Weights of a small mixture-of-experts language model, trained from scratch on English Wikipedia.
Experts: 24 experts in each of 6 layers, 48 GeGLU neurons an expert, a softmax router.
Below are experts of layer 5 (counted from 0) of a mixture-of-experts language model. Rows are named router (the router's row for the expert), gate (a neuron's input weights, with its number), up (a neuron's input weights, with its number) and show model dimensions 0-191. Each number is 50 + 12 x the weight over its row's rms, rounded and kept within 0 to 99.
Before each expert's rows: "comes after" lists some tokens at least twice as common just before its tokens as in all text. This comes from a sample of Wikipedia text that the model never trained on. Tokens count by the router's weight.

# expert 6
comes after: " of", " in", " for", "'", " at", " with"
router:68 33 38 31 38 46 54 27 31 44 64 59 62 47 48 33 56 40 38 42 32 68 49 37 61 61 50 46 54 35 42 53 53 60 44 61 50 71 49 55 29 44 53 44 45 53 31 34 39 61 54 58 34 30 58 51 49 38 53 52 41 33 58 51 52 71 31 36 58 62 61 67 41 43 51 46 72 72 50 49 33 28 54 41 66 43 61 45 26 51 59 60 30 58 57 43 48 33 72 60 73 60 59 52 61 46 36 56 43 52 60 38 63 49 46 10 62 42 49 39 57 55 38 58 58 60 49 49 43 55 44 62 43 51 53 49 55 45 51 44 47 45 65 55 61 48 50 60 51 30 60 77 50 54 60 48 53 36 58 35 30 56 56 36 18 68 23 51 46 56 42 41 48 39 53 74 58 75 47 41 41 56 37 46 29 73 56 68 33 58 47 54
gate0:66 40 27 42 31 64 62 53 47 60 57 51 45 33 31 34 55 59 53 51 52 41 61 52 46 49 51 50 53 41 68 49 41 46 60 44 57 68 50 47 62 41 52 56 57 75 51 56 29 31 49 50 29 63 73 47 66 32 68 40 54 38 39 32 45 57 57 53 48 46 61 71 58 41 36 42 70 49 53 52 47 53 63 70 48 23 45 42 57 70 44 50 41 46 49 49 73 56 45 42 59 72 43 44 28 59 38 56 45 70 39 50 42 21 69 64 47 22 52 69 65 67 71 48 64 68 38 63 50 33 23 57 35 61 49 33 36 64 36 42 47 44 62 67 55 51 47 36 36 37 42 48 46 52 47 45 51 46 63 23 55 45 59 61 60 50 16 55 70 61 39 60 67 49 58 60 41 44 47 46 60 58 44 58 48 59 66 31 55 50 54 47
up0:33 47 44 56 55 37 47 43 59 52 56 83 52 60 61 43 60 47 52 41 48 63 40 52 62 54 44 42 39 62 63 49 52 38 60 79 51 44 61 51 40 56 47 48 71 40 52 47 49 48 60 72 93 45 50 58 46 52 40 53 24 64 59 59 45 45 53 60 35 40 46 70 49 57 55 56 81 30 28 41 56 58 37 25 50 51 51 58 34 39 48 56 64 30 58 50 56 51 39 49 50 72 40 37 63 43 30 39 67 46 52 64 46 53 52 61 62 55 67 31 24 35 31 49 49 47 53 40 68 56 53 48 44 47 57 50 62 38 48 36 54 25 46 52 65 63 66 64 84 61 53 49 70 47 76 48 50 60 34 61 46 57 58 23 34 60 71 35 55 35 40 54 35 55 45 55 56 36 51 43 51 48 35 50 53 48 35 39 35 45 39 36
gate1:62 56 59 34 60 44 69 59 45 49 64 50 46 68 41 53 43 56 55 53 39 65 50 72 64 45 42 49 66 35 61 42 77 49 48 45 56 48 61 50 50 31 51 40 27 73 62 55 29 67 42 42 56 63 52 58 34 46 56 56 37 48 40 52 61 56 31 43 41 66 51 66 65 40 62 31 36 88 80 38 50 47 49 63 42 44 72 44 27 52 37 77 83 44 58 34 38 56 49 59 70 43 40 46 46 48 32 70 79 41 44 49 53 61 60 43 77 37 49 47 57 44 62 46 46 61 55 60 39 58 47 64 56 43 64 66 31 45 57 51 57 55 42 53 64 56 54 41 51 42 60 40 49 50 34 21 54 52 51 50 56 57 33 53 37 50 47 51 58 44 17 45 30 39 59 38 60 63 47 28 45 40 40 51 43 48 48 49 36 45 46 53
up1:49 38 47 48 46 53 60 50 54 48 62 52 57 35 78 44 56 26 39 49 72 39 52 56 44 66 54 54 49 76 60 76 35 71 32 50 40 66 40 44 42 59 47 66 54 65 53 60 63 51 52 63 64 48 51 65 44 49 37 67 61 65 62 47 61 73 61 69 37 52 34 46 35 62 56 49 34 38 28 56 47 38 36 42 59 50 52 34 64 43 50 31 50 53 66 71 47 47 29 37 37 60 41 70 55 45 43 58 57 47 51 58 38 61 62 52 27 58 37 45 23 50 55 38 51 48 50 62 75 58 55 32 56 43 50 56 56 62 38 39 34 32 48 35 42 59 46 51 46 27 58 42 58 59 52 65 70 24 42 44 23 56 63 44 40 49 40 36 27 59 81 48 50 67 34 53 40 44 54 73 52 44 51 44 64 46 41 35 31 38 54 45
gate2:40 48 58 59 46 38 34 52 48 45 69 48 47 75 54 58 42 38 49 53 49 59 48 54 43 56 33 25 53 63 39 50 49 51 59 52 63 64 71 22 66 56 59 45 42 37 40 52 46 66 42 35 40 38 46 84 59 45 40 67 40 63 55 42 74 31 43 53 52 34 33 51 62 75 59 51 45 59 34 40 35 58 35 50 35 43 33 36 59 30 44 60 21 50 65 49 47 27 31 64 54 31 49 55 49 40 59 68 52 57 64 32 41 54 57 51 49 54 51 62 45 53 63 73 57 46 59 48 66 71 41 56 57 55 53 41 44 34 74 52 43 37 32 36 72 51 50 61 66 48 62 63 90 66 54 48 41 46 33 49 37 58 49 54 57 43 50 45 58 42 34 70 41 63 32 42 41 61 45 34 56 47 67 54 43 60 40 64 36 49 60 60
up2:38 72 62 68 57 52 55 61 52 32 25 35 63 57 41 42 48 31 54 43 50 32 40 55 43 53 77 70 66 43 62 57 32 50 69 67 59 46 28 55 51 66 68 59 58 63 53 56 53 48 64 61 52 40 61 37 72 58 48 49 62 13 68 56 49 53 50 71 50 35 50 52 58 37 49 54 56 44 40 51 47 47 42 51 46 52 32 53 56 52 63 37 54 44 54 47 36 46 57 51 51 45 62 57 44 50 65 44 30 28 27 46 70 55 50 23 63 43 53 52 44 64 20 47 56 47 55 32 76 35 53 52 58 43 52 56 24 59 53 47 60 63 44 55 44 54 56 52 44 31 50 43 49 58 49 53 21 61 34 62 80 52 33 47 33 34 58 50 61 41 44 45 51 51 31 37 69 38 41 38 28 59 56 43 36 29 66 53 49 49 30 38
gate3:58 46 51 35 52 48 52 59 62 63 69 54 52 39 31 68 61 64 64 48 54 63 53 37 62 41 32 69 37 59 30 56 71 42 42 44 43 52 44 44 43 28 77 37 61 55 51 38 62 51 48 50 56 38 79 58 46 63 67 23 61 38 61 48 61 32 53 73 17 44 51 50 57 66 37 59 49 43 25 53 16 66 46 70 51 56 33 62 51 57 38 66 44 68 44 68 54 43 42 57 49 45 36 60 63 34 33 48 52 42 66 39 44 46 62 44 43 48 56 20 47 29 46 65 48 43 43 35 43 44 38 57 48 45 39 33 20 44 56 49 60 61 72 48 50 50 37 55 51 51 41 55 69 40 65 50 41 53 52 30 59 50 57 60 41 37 40 48 75 37 44 49 56 52 56 58 67 58 53 43 44 63 59 43 51 37 40 60 54 53 72 63
up3:43 36 39 48 56 42 56 49 40 41 42 37 58 33 57 35 55 50 47 45 50 47 38 66 47 41 62 35 54 64 47 34 54 55 54 43 66 36 35 69 44 44 36 66 33 47 64 64 57 55 42 57 46 38 39 35 49 43 30 50 32 55 42 54 36 43 46 44 62 52 50 49 33 28 51 38 56 66 53 55 71 40 36 64 44 75 48 37 17 31 54 29 46 58 69 25 43 52 59 69 52 65 54 55 51 55 74 48 60 49 48 64 63 51 70 37 52 49 40 66 35 49 68 19 55 64 46 78 61 67 34 36 63 50 77 55 63 34 49 47 49 67 60 55 42 39 53 47 53 39 67 30 47 65 51 63 53 71 47 56 38 52 55 51 41 55 75 36 54 60 54 65 37 32 38 59 53 48 63 64 60 42 47 34 29 37 63 36 61 53 34 44
gate4:50 50 64 54 67 41 52 28 55 58 41 37 48 62 48 42 56 49 42 55 34 46 43 36 63 49 43 57 47 69 53 41 53 55 37 38 76 50 70 46 45 51 65 42 72 38 46 47 85 56 43 70 54 66 62 51 46 40 43 44 42 35 43 36 40 53 53 51 34 55 42 58 39 40 51 48 54 57 51 54 51 69 45 66 45 36 71 82 42 39 45 68 60 22 45 49 40 71 24 42 52 30 29 55 27 65 46 42 43 52 54 62 66 39 47 42 46 62 45 48 47 57 45 47 51 67 40 28 30 85 29 69 59 62 57 60 70 59 47 39 50 60 35 64 61 51 50 50 44 53 73 45 45 24 40 56 82 50 59 34 60 40 47 54 48 41 62 45 48 68 52 55 35 45 46 65 62 43 77 36 50 48 48 55 56 42 35 45 40 51 39 53
up4:28 30 39 37 39 43 48 63 52 71 58 56 34 61 54 58 54 72 59 67 90 56 60 58 55 41 55 43 64 49 54 33 66 50 49 21 47 70 50 47 33 51 31 59 45 45 50 41 26 45 51 44 40 48 38 64 64 64 49 50 39 49 54 48 74 50 68 62 49 57 46 42 67 68 63 48 41 27 47 40 56 23 32 34 61 52 52 43 56 67 62 72 59 43 80 59 48 56 68 36 52 53 35 39 49 35 54 52 37 38 44 40 40 50 46 36 49 34 44 68 51 44 53 46 38 43 40 65 57 38 38 41 65 46 75 69 38 52 52 49 53 68 62 37 41 49 48 41 54 43 73 78 55 50 47 40 51 70 67 63 55 61 59 51 48 60 46 46 56 44 43 30 39 59 52 53 42 51 22 48 46 54 44 36 46 62 79 57 37 39 50 56
gate5:56 25 32 59 92 26 42 50 46 62 32 54 36 26 63 31 46 60 63 56 52 59 59 47 46 42 58 65 53 57 54 31 42 32 40 50 50 64 40 50 48 55 80 53 53 50 36 44 47 47 39 44 45 41 61 55 58 45 33 58 68 59 66 35 43 59 69 62 43 48 30 23 56 69 45 32 46 41 48 35 43 48 60 51 62 42 63 43 66 47 67 69 42 57 35 58 71 51 44 49 41 76 50 54 48 50 59 38 37 51 42 41 63 79 42 39 47 46 41 47 63 49 44 65 28 60 52 42 46 29 56 58 41 49 43 36 47 57 38 39 39 65 50 60 42 62 64 51 54 69 59 51 54 38 23 43 66 53 54 50 58 55 43 57 54 33 48 47 53 50 39 59 58 27 63 57 62 41 75 56 20 48 44 48 55 63 48 33 52 56 26 38
up5:44 54 66 29 29 68 45 73 66 49 54 50 52 73 48 63 46 48 38 46 60 20 26 45 55 60 32 45 41 44 44 57 60 77 44 33 62 44 62 48 65 75 31 54 59 41 60 32 52 52 54 70 62 69 43 45 40 42 48 57 46 50 56 73 49 52 59 41 49 47 70 51 37 42 51 63 59 62 67 67 42 49 43 48 56 52 45 65 47 52 42 28 53 41 44 36 27 48 39 45 64 28 49 50 70 46 62 57 40 43 74 78 42 39 62 60 45 46 28 64 40 47 65 32 76 26 47 54 36 56 45 56 65 47 43 64 47 41 47 63 60 24 43 39 60 42 39 47 28 49 37 53 41 52 68 70 53 57 43 47 42 42 51 41 49 60 43 51 50 39 53 55 58 64 47 54 51 69 17 33 69 42 52 37 40 50 57 56 46 43 41 48
gate6:48 58 65 35 58 40 56 39 60 56 58 42 53 57 68 37 60 47 51 49 55 74 44 39 59 55 41 36 39 61 43 53 57 59 63 78 33 41 71 55 39 36 52 45 44 53 68 57 38 35 21 29 52 64 54 62 39 61 65 49 42 45 53 51 46 77 42 50 52 45 43 43 60 46 61 38 62 43 32 56 46 36 65 51 36 53 49 58 42 36 33 35 47 54 38 55 55 45 79 67 44 32 55 42 41 49 50 51 38 67 48 68 71 67 53 51 71 42 26 38 38 45 46 69 72 50 58 50 66 40 55 30 14 46 48 45 45 31 38 43 47 21 47 55 70 48 31 58 58 41 41 67 47 60 59 52 43 76 52 58 64 50 42 66 52 49 59 53 64 63 39 55 65 70 50 71 45 54 69 34 48 42 41 36 28 45 59 44 35 50 59 54
up6:45 44 41 34 56 41 56 55 56 38 41 75 40 33 46 57 44 69 50 41 58 38 69 43 43 53 35 63 56 49 68 54 32 38 46 56 62 53 45 68 64 36 60 47 49 49 50 53 46 37 78 57 52 39 44 18 45 33 41 65 61 66 51 47 53 31 65 50 52 26 34 41 66 46 27 53 35 63 53 31 56 66 58 45 56 26 68 69 52 59 61 70 46 40 42 57 38 62 68 41 57 54 70 43 55 50 50 63 45 43 48 43 24 69 33 58 64 47 48 39 53 50 59 43 49 54 44 38 54 52 44 63 64 48 48 53 56 77 56 41 59 61 56 58 41 56 43 33 27 78 51 43 53 29 60 37 52 20 51 31 49 55 63 44 64 44 49 34 24 43 51 39 48 56 68 48 54 32 41 44 53 48 63 69 78 45 51 40 58 56 60 31
gate7:53 57 56 58 49 37 63 67 45 51 53 49 55 58 38 40 63 59 44 53 63 46 68 52 70 60 45 51 40 70 71 38 41 62 43 54 33 49 55 61 64 49 47 45 65 61 62 45 66 50 59 53 27 46 45 51 27 34 61 46 67 49 36 43 66 48 31 66 88 66 59 74 61 27 40 32 40 49 66 40 54 40 63 64 66 33 51 39 49 40 56 48 54 37 33 78 53 72 46 51 31 51 42 34 64 65 30 41 52 51 45 45 47 41 49 58 48 35 49 45 53 57 38 48 60 45 60 35 57 46 60 49 27 43 43 41 56 58 49 44 52 54 42 74 75 70 62 48 37 46 43 47 58 45 20 42 63 35 49 36 66 54 48 33 37 27 41 44 33 74 58 67 38 57 31 39 59 36 49 50 38 24 62 52 49 54 58 55 41 56 49 66
up7:68 56 55 41 36 47 58 64 66 46 45 42 42 52 56 28 28 54 68 51 68 34 67 56 60 63 47 52 42 34 38 65 46 61 44 50 32 43 46 50 37 55 57 48 24 52 63 77 51 40 44 43 52 68 47 30 61 52 39 55 59 55 38 51 84 45 38 57 40 56 34 70 45 44 53 25 50 61 44 46 51 33 42 79 51 44 48 66 56 64 39 63 48 52 56 53 72 47 33 65 49 41 57 41 35 58 53 53 28 72 42 36 47 47 45 44 51 37 35 60 71 53 55 48 51 55 56 35 52 35 76 60 73 54 38 54 22 51 47 58 52 49 53 53 30 56 43 35 49 65 71 36 42 40 65 48 47 18 35 53 42 43 63 55 40 45 54 45 73 40 52 54 29 53 39 48 36 62 52 35 61 57 26 50 45 64 63 48 74 59 54 65
gate8:64 49 52 70 57 42 52 55 68 45 67 41 55 60 47 75 44 49 52 39 35 58 57 48 68 49 49 56 61 35 70 36 39 60 53 50 70 30 36 56 60 50 56 41 41 41 55 44 45 38 30 61 45 56 53 52 28 42 52 50 50 38 31 36 52 39 53 34 22 50 56 46 43 63 42 54 60 61 53 37 66 41 56 48 30 34 62 52 50 27 46 51 75 47 58 53 26 51 36 64 37 37 71 48 54 33 43 74 70 35 64 78 25 34 56 38 51 60 51 39 38 58 65 49 34 40 42 73 21 45 61 44 45 54 53 41 48 39 59 51 58 35 54 46 51 37 51 43 51 49 42 45 79 38 42 26 64 60 54 42 46 51 66 40 75 61 58 59 66 67 54 50 52 24 59 58 53 50 60 59 37 59 34 59 63 56 34 31 55 42 40 61
up8:54 57 54 66 58 64 50 34 65 66 48 57 62 37 56 36 47 42 64 55 33 50 36 38 54 55 47 57 64 26 78 37 56 47 40 53 67 46 35 47 42 66 71 45 43 39 57 32 72 47 56 48 52 41 24 40 50 66 51 72 49 37 48 09 69 51 35 56 42 60 42 56 47 53 63 58 54 51 28 58 61 51 50 27 50 59 49 56 32 46 35 54 69 19 38 53 51 60 36 49 34 47 54 57 29 62 27 49 72 50 52 40 43 35 57 50 66 69 55 45 41 54 37 55 38 47 54 60 31 45 53 51 40 46 61 43 54 50 37 38 39 63 59 48 49 41 51 38 61 41 71 29 53 37 47 26 47 54 51 49 40 45 62 36 52 67 46 52 48 57 45 67 41 60 74 64 32 74 70 56 56 33 47 43 65 69 57 43 70 53 45 62
gate9:58 54 41 32 52 68 44 44 42 41 64 50 53 52 54 40 40 46 42 35 35 35 48 49 26 61 48 54 48 48 59 34 57 67 73 46 51 51 55 74 39 58 49 51 64 57 62 46 58 44 45 60 57 25 50 26 43 72 48 26 65 68 48 35 58 49 54 42 36 54 77 68 47 47 39 35 37 48 46 53 60 57 48 53 36 70 39 66 51 34 35 42 60 46 76 60 56 70 47 38 73 25 43 45 64 19 36 52 49 56 65 50 61 47 42 41 62 43 55 52 36 44 33 64 35 50 55 51 82 56 55 43 51 55 54 59 46 41 47 62 49 59 67 56 45 37 51 51 29 57 43 18 55 54 55 49 26 56 55 42 48 33 38 36 64 55 46 25 48 51 47 44 51 78 37 50 59 51 41 73 68 69 55 76 59 44 51 51 57 46 51 38
up9:53 65 52 48 46 48 45 48 54 68 55 49 45 55 59 58 56 82 50 56 48 66 65 63 49 38 46 42 44 53 66 26 49 44 51 55 48 68 27 71 56 42 27 40 60 38 40 23 53 66 51 71 54 43 29 35 49 77 65 51 51 61 55 49 41 53 31 17 47 46 47 42 40 48 42 64 46 37 40 50 33 52 63 69 48 51 40 65 46 19 50 42 55 49 81 51 53 57 65 52 60 44 31 63 39 63 28 55 51 24 53 46 52 54 48 45 44 63 47 25 54 54 64 48 42 67 36 61 45 45 36 47 47 55 58 50 55 47 41 47 55 49 32 56 48 40 54 48 43 46 79 42 55 27 64 21 26 83 62 41 51 64 51 50 37 44 37 48 47 49 73 60 61 35 63 53 51 58 47 61 44 39 51 57 38 38 57 77 50 48 63 49
gate10:45 66 69 45 40 77 61 27 54 66 61 35 51 48 50 55 56 44 52 66 41 49 44 37 59 51 57 56 63 55 47 74 30 51 46 57 49 47 31 64 36 58 47 40 53 54 68 59 33 50 64 59 50 39 50 41 28 57 52 45 43 45 47 46 63 47 47 42 40 68 53 50 22 43 44 48 19 44 41 41 54 45 40 55 38 48 53 62 69 65 45 58 71 42 41 39 69 55 48 53 42 59 65 71 26 69 33 48 43 41 41 61 31 30 66 27 55 58 52 35 68 34 46 47 61 50 34 55 50 58 63 32 72 54 36 42 35 48 69 80 64 46 37 61 39 51 51 52 59 63 49 31 57 53 51 61 59 48 57 43 63 31 72 55 27 44 52 60 49 52 38 43 35 37 72 40 68 34 27 53 62 32 50 43 42 54 46 49 66 45 72 53
up10:50 41 39 50 47 42 28 51 60 33 40 66 38 45 53 62 50 53 60 64 61 52 34 63 48 66 32 30 41 41 53 38 53 54 54 38 36 34 58 54 54 43 62 49 50 41 40 16 58 44 59 50 62 60 48 47 63 64 53 58 56 41 61 53 46 60 68 38 41 39 63 33 42 63 55 73 63 36 44 52 50 45 74 37 56 71 48 40 63 42 38 39 35 58 51 62 53 63 51 42 59 33 43 46 60 28 63 39 36 47 51 30 72 61 44 70 42 47 55 56 58 44 22 56 53 57 43 30 40 44 55 57 41 26 59 38 45 32 54 55 31 45 49 40 29 73 49 48 66 60 47 58 39 49 62 39 41 42 57 74 63 75 54 24 62 49 36 43 65 32 50 58 65 40 44 48 18 64 50 64 53 46 77 62 59 68 69 46 44 56 37 52
gate11:61 45 46 62 77 44 20 48 55 57 65 30 66 60 26 70 64 45 51 27 30 67 56 58 40 46 61 65 45 60 55 45 63 33 52 45 30 35 48 35 42 42 40 46 54 43 49 61 53 54 61 31 34 68 57 59 42 46 36 44 36 45 43 41 26 65 54 40 54 30 58 54 61 54 42 44 49 46 43 45 55 54 52 49 70 56 61 59 58 39 62 71 39 55 23 55 46 68 74 51 37 60 49 56 51 46 43 41 45 48 62 45 68 46 40 68 42 26 66 40 48 32 51 53 58 60 52 25 45 49 53 44 44 43 13 70 57 59 70 30 59 50 57 51 51 71 34 57 74 47 42 54 47 50 25 36 48 46 71 60 50 54 57 28 64 35 46 53 42 60 79 58 42 46 64 60 59 38 46 56 65 50 44 57 46 59 47 56 41 52 46 66
up11:48 62 45 44 36 43 56 64 66 47 35 63 56 46 70 37 51 53 17 62 61 39 26 38 56 34 50 47 55 32 65 77 43 57 55 54 59 69 61 73 39 55 50 64 38 63 42 49 40 33 51 41 37 45 50 51 80 50 57 46 37 48 70 48 68 55 68 52 40 76 56 28 48 54 41 66 38 42 36 24 25 56 54 43 41 43 43 43 54 46 50 47 54 42 51 26 36 67 37 44 72 48 37 44 46 57 61 56 28 67 52 51 52 43 49 60 45 59 13 53 53 30 49 46 67 56 53 72 45 25 44 55 60 45 76 29 62 47 54 43 42 60 51 38 55 37 48 44 43 50 56 62 50 39 35 41 33 44 63 50 66 28 37 53 46 66 47 49 64 23 48 60 49 42 58 66 57 45 49 60 41 53 61 49 53 40 62 52 40 65 52 49
gate12:56 46 56 41 48 63 58 55 60 71 38 64 60 45 47 57 71 67 56 46 55 42 36 56 48 39 50 46 40 24 67 47 46 51 56 42 46 59 59 53 72 69 59 27 62 53 37 61 54 37 44 59 56 52 62 56 46 54 50 44 53 28 56 42 66 62 63 36 67 68 77 63 67 29 66 51 42 16 50 40 38 30 56 35 57 34 43 62 73 56 49 60 59 50 63 45 56 52 32 22 32 38 56 47 37 47 43 43 63 48 52 45 34 49 42 81 59 31 46 48 48 67 39 38 48 49 31 62 42 45 30 56 26 41 46 57 50 57 45 51 54 32 27 51 64 62 51 28 53 54 39 56 48 55 29 58 48 46 48 38 54 51 58 56 53 49 26 63 46 55 50 54 41 55 66 33 62 68 22 59 33 43 38 81 51 50 47 36 46 48 62 60
up12:54 53 40 37 57 73 50 51 48 38 55 40 37 41 41 47 50 53 57 32 33 36 40 40 56 64 49 64 44 65 48 68 69 64 37 49 52 41 44 39 22 27 46 46 54 62 77 44 59 49 51 22 72 56 36 46 57 47 45 59 48 63 62 55 27 46 52 57 34 35 32 38 33 51 48 64 53 73 57 42 42 63 46 69 54 59 56 27 54 59 46 25 28 46 42 41 54 43 65 64 64 50 50 40 67 59 43 49 48 51 59 55 74 69 64 30 55 75 40 59 47 31 66 71 69 30 51 36 58 48 56 44 65 54 39 53 49 57 44 48 57 59 72 35 41 53 38 49 54 65 55 47 29 39 63 53 51 50 56 50 43 53 44 54 55 40 60 33 53 41 45 46 74 51 56 62 27 36 73 34 52 41 57 24 50 40 68 40 66 64 38 37
gate13:34 57 46 57 51 25 34 45 30 45 29 23 55 41 59 23 49 40 52 57 62 46 53 56 50 61 38 62 28 57 34 39 43 65 48 55 64 53 67 41 64 63 52 47 44 50 49 60 63 60 58 49 38 37 58 52 69 63 46 60 50 37 45 59 22 62 58 70 26 38 37 51 66 58 43 42 51 46 43 51 68 60 51 39 59 57 31 53 42 36 52 64 44 43 46 24 59 53 47 67 44 58 43 60 51 55 51 46 42 84 36 38 72 39 54 65 56 56 30 58 39 32 51 65 54 72 47 54 51 58 45 64 55 61 29 46 32 44 42 45 32 50 52 60 65 45 74 28 45 53 52 54 64 35 57 57 46 58 37 53 36 47 38 62 38 32 69 47 56 37 39 64 52 44 56 51 61 70 31 47 41 65 69 58 19 36 35 45 67 36 50 46
up13:41 47 41 37 42 61 33 35 43 67 41 60 47 32 50 80 50 34 36 63 67 63 37 48 45 38 38 66 57 43 45 43 58 34 67 30 30 54 70 58 77 75 42 45 42 25 59 47 34 51 45 54 65 48 38 53 70 35 36 52 50 40 52 57 33 58 51 57 44 51 50 63 58 50 45 50 51 57 32 51 80 46 58 60 67 55 61 41 64 40 55 59 17 39 65 40 65 42 58 38 32 70 41 46 61 55 55 44 54 49 43 49 52 35 43 67 52 35 42 53 48 43 50 56 38 51 58 52 44 59 47 69 74 36 67 26 44 43 65 52 44 59 46 44 47 60 54 45 48 45 35 67 46 59 42 62 15 45 38 34 37 67 43 74 63 45 58 35 51 44 66 50 42 64 66 53 46 51 45 67 45 70 64 55 69 68 49 57 60 35 44 54
gate14:50 37 53 71 31 55 53 36 54 53 41 31 55 68 36 59 64 44 57 65 39 32 39 21 52 50 87 34 42 53 30 48 49 51 53 52 58 50 43 49 45 43 27 44 49 46 41 62 55 39 60 51 56 51 55 24 32 64 71 43 49 29 51 71 36 44 38 61 44 66 47 66 51 60 40 45 46 60 44 44 56 56 50 47 47 58 62 50 38 55 52 59 55 41 59 57 44 49 37 45 48 43 58 43 65 49 49 40 48 46 28 49 63 49 39 58 52 54 47 60 44 52 51 34 54 34 48 56 36 53 79 48 73 59 55 70 56 29 43 46 67 79 61 80 40 53 71 62 52 56 22 67 50 58 48 42 61 40 73 30 37 50 39 40 36 53 75 60 66 50 42 39 37 59 51 55 25 79 43 46 38 48 59 73 60 51 64 56 61 34 49 40
up14:43 31 39 39 29 49 27 46 46 50 55 45 36 32 79 57 28 41 58 31 31 69 67 46 54 34 47 57 55 52 44 42 58 46 45 54 52 47 45 47 67 39 34 55 66 54 67 45 74 36 46 52 76 48 57 49 50 59 48 60 60 50 41 56 39 34 48 54 68 49 60 78 65 45 51 47 55 30 36 50 50 81 62 42 49 50 50 59 41 50 44 45 62 48 37 56 48 56 61 56 56 46 42 42 31 49 60 35 48 47 89 38 61 28 56 44 56 45 43 47 55 56 67 56 62 36 58 62 53 47 42 25 59 29 37 53 58 39 61 58 32 44 56 82 46 55 58 49 56 37 50 57 24 63 46 33 46 45 30 65 57 28 49 47 55 78 69 59 41 61 46 40 70 54 52 43 38 56 43 52 64 36 46 51 73 42 70 49 44 43 57 66
gate15:36 57 53 32 45 43 63 44 44 70 46 47 40 62 58 41 56 54 58 43 61 40 60 39 28 48 42 59 67 55 64 71 58 39 40 45 51 55 79 43 53 51 44 54 51 59 35 43 43 62 48 52 39 32 49 70 45 34 59 43 36 66 69 30 56 48 48 55 72 30 34 36 37 75 82 50 41 38 69 66 28 37 47 54 41 44 47 37 42 74 63 63 35 65 47 44 55 61 42 57 35 55 75 33 46 70 54 42 58 56 53 39 15 43 43 45 36 43 32 47 67 71 38 46 47 58 56 56 57 50 43 48 47 67 40 56 69 42 45 43 51 54 57 45 53 38 40 51 34 80 60 50 55 25 48 54 70 45 31 60 37 67 41 61 45 60 39 31 46 52 45 68 64 45 55 47 51 52 69 45 50 51 73 53 38 39 39 64 54 59 46 60
up15:64 57 57 60 49 55 45 44 66 39 65 46 49 64 19 68 59 71 61 65 42 57 38 28 38 54 70 64 61 55 38 70 78 41 49 47 78 63 55 35 52 56 62 45 50 35 65 67 56 37 55 49 38 42 61 37 51 43 31 48 63 65 59 56 57 50 45 43 57 37 55 39 57 28 59 62 38 63 48 77 50 57 44 76 36 60 45 53 58 53 62 38 55 48 46 60 43 38 43 42 35 42 35 37 44 43 35 48 45 52 50 26 57 34 48 45 67 61 40 52 23 35 47 18 28 48 41 62 55 52 51 59 47 53 54 65 48 38 47 55 48 42 60 37 35 37 56 83 39 66 71 54 36 33 47 53 38 57 43 54 49 64 56 36 61 58 41 65 36 47 38 51 49 51 43 45 25 38 41 49 50 46 50 30 36 67 53 52 76 41 58 46
gate16:40 61 47 50 49 43 47 43 45 37 46 58 16 34 44 49 39 53 55 42 53 58 59 41 40 41 49 47 62 61 39 46 73 51 67 49 51 49 54 26 60 64 49 59 39 55 50 38 55 37 64 54 48 36 40 58 11 44 53 59 31 52 21 41 50 46 48 43 49 49 60 53 44 35 46 48 50 65 58 46 62 55 55 38 29 49 40 61 28 49 53 45 29 31 38 49 45 55 47 54 53 54 63 44 51 50 45 85 58 68 43 51 66 54 54 47 43 48 57 72 51 42 69 43 52 51 58 48 58 32 57 64 32 72 40 72 33 55 52 47 54 43 56 39 49 40 57 56 58 39 54 52 53 73 54 69 60 22 48 74 28 67 49 86 80 54 58 52 35 58 57 49 41 50 41 49 46 73 63 53 48 43 44 84 51 57 55 42 44 57 44 20
up16:28 43 67 54 47 36 55 54 37 60 47 38 60 56 44 43 63 59 49 49 39 61 38 56 48 38 46 54 50 34 36 51 62 45 62 67 70 52 44 51 67 55 51 57 59 37 51 52 44 60 65 29 41 61 44 72 46 69 32 63 57 70 58 54 46 35 53 65 57 58 31 45 41 48 71 40 72 42 38 69 39 50 49 42 57 45 41 40 49 71 51 46 37 58 64 36 31 24 35 57 51 51 53 47 41 40 44 44 57 40 54 38 36 51 60 48 57 41 32 47 11 40 81 58 41 25 61 45 25 37 47 37 62 79 65 45 51 36 59 57 40 54 61 65 70 49 33 68 61 46 47 71 53 61 57 66 19 68 37 66 44 71 49 58 61 53 37 46 52 49 40 59 38 54 47 57 29 42 44 57 51 44 57 48 59 38 55 62 45 64 31 46
gate17:65 47 32 60 35 40 49 48 49 50 33 59 32 57 61 60 44 56 63 52 51 50 50 52 68 61 47 52 44 44 38 34 42 43 30 45 68 44 47 48 34 27 36 59 68 44 48 49 60 51 48 50 38 47 36 48 61 56 66 30 37 50 43 43 65 53 43 32 41 29 34 41 39 37 36 32 52 69 55 40 51 31 46 37 56 28 64 48 37 55 62 49 53 58 58 69 45 53 58 53 56 29 54 61 45 27 61 60 41 41 51 66 40 66 37 38 39 42 53 45 63 63 60 50 48 61 56 40 80 29 66 44 45 39 45 76 72 44 62 55 42 57 63 35 44 55 32 55 39 36 41 45 48 37 45 69 68 51 75 53 38 51 43 54 65 58 68 73 55 46 45 71 52 66 57 81 67 35 57 52 37 45 47 45 35 76 31 48 43 65 75 37
up17:53 47 49 43 77 18 53 57 73 47 52 47 62 38 35 41 41 37 41 55 64 51 41 47 63 62 43 22 50 62 26 54 39 66 59 56 46 59 42 55 54 46 62 42 41 47 53 39 63 51 53 48 64 55 61 54 23 51 62 58 44 40 60 29 41 73 61 43 54 32 45 34 60 46 45 48 58 76 39 62 50 49 48 55 54 60 62 53 66 69 27 45 67 49 44 46 70 53 56 62 47 39 69 53 55 66 49 54 48 43 38 74 65 44 31 32 21 54 46 50 55 44 46 56 58 48 35 50 64 50 47 62 24 49 34 42 44 37 39 48 47 48 25 41 66 46 65 61 40 51 19 37 32 68 53 74 65 38 54 43 43 46 55 64 32 53 61 72 44 51 42 40 44 47 60 28 55 62 54 51 57 71 54 24 43 56 49 39 31 60 55 45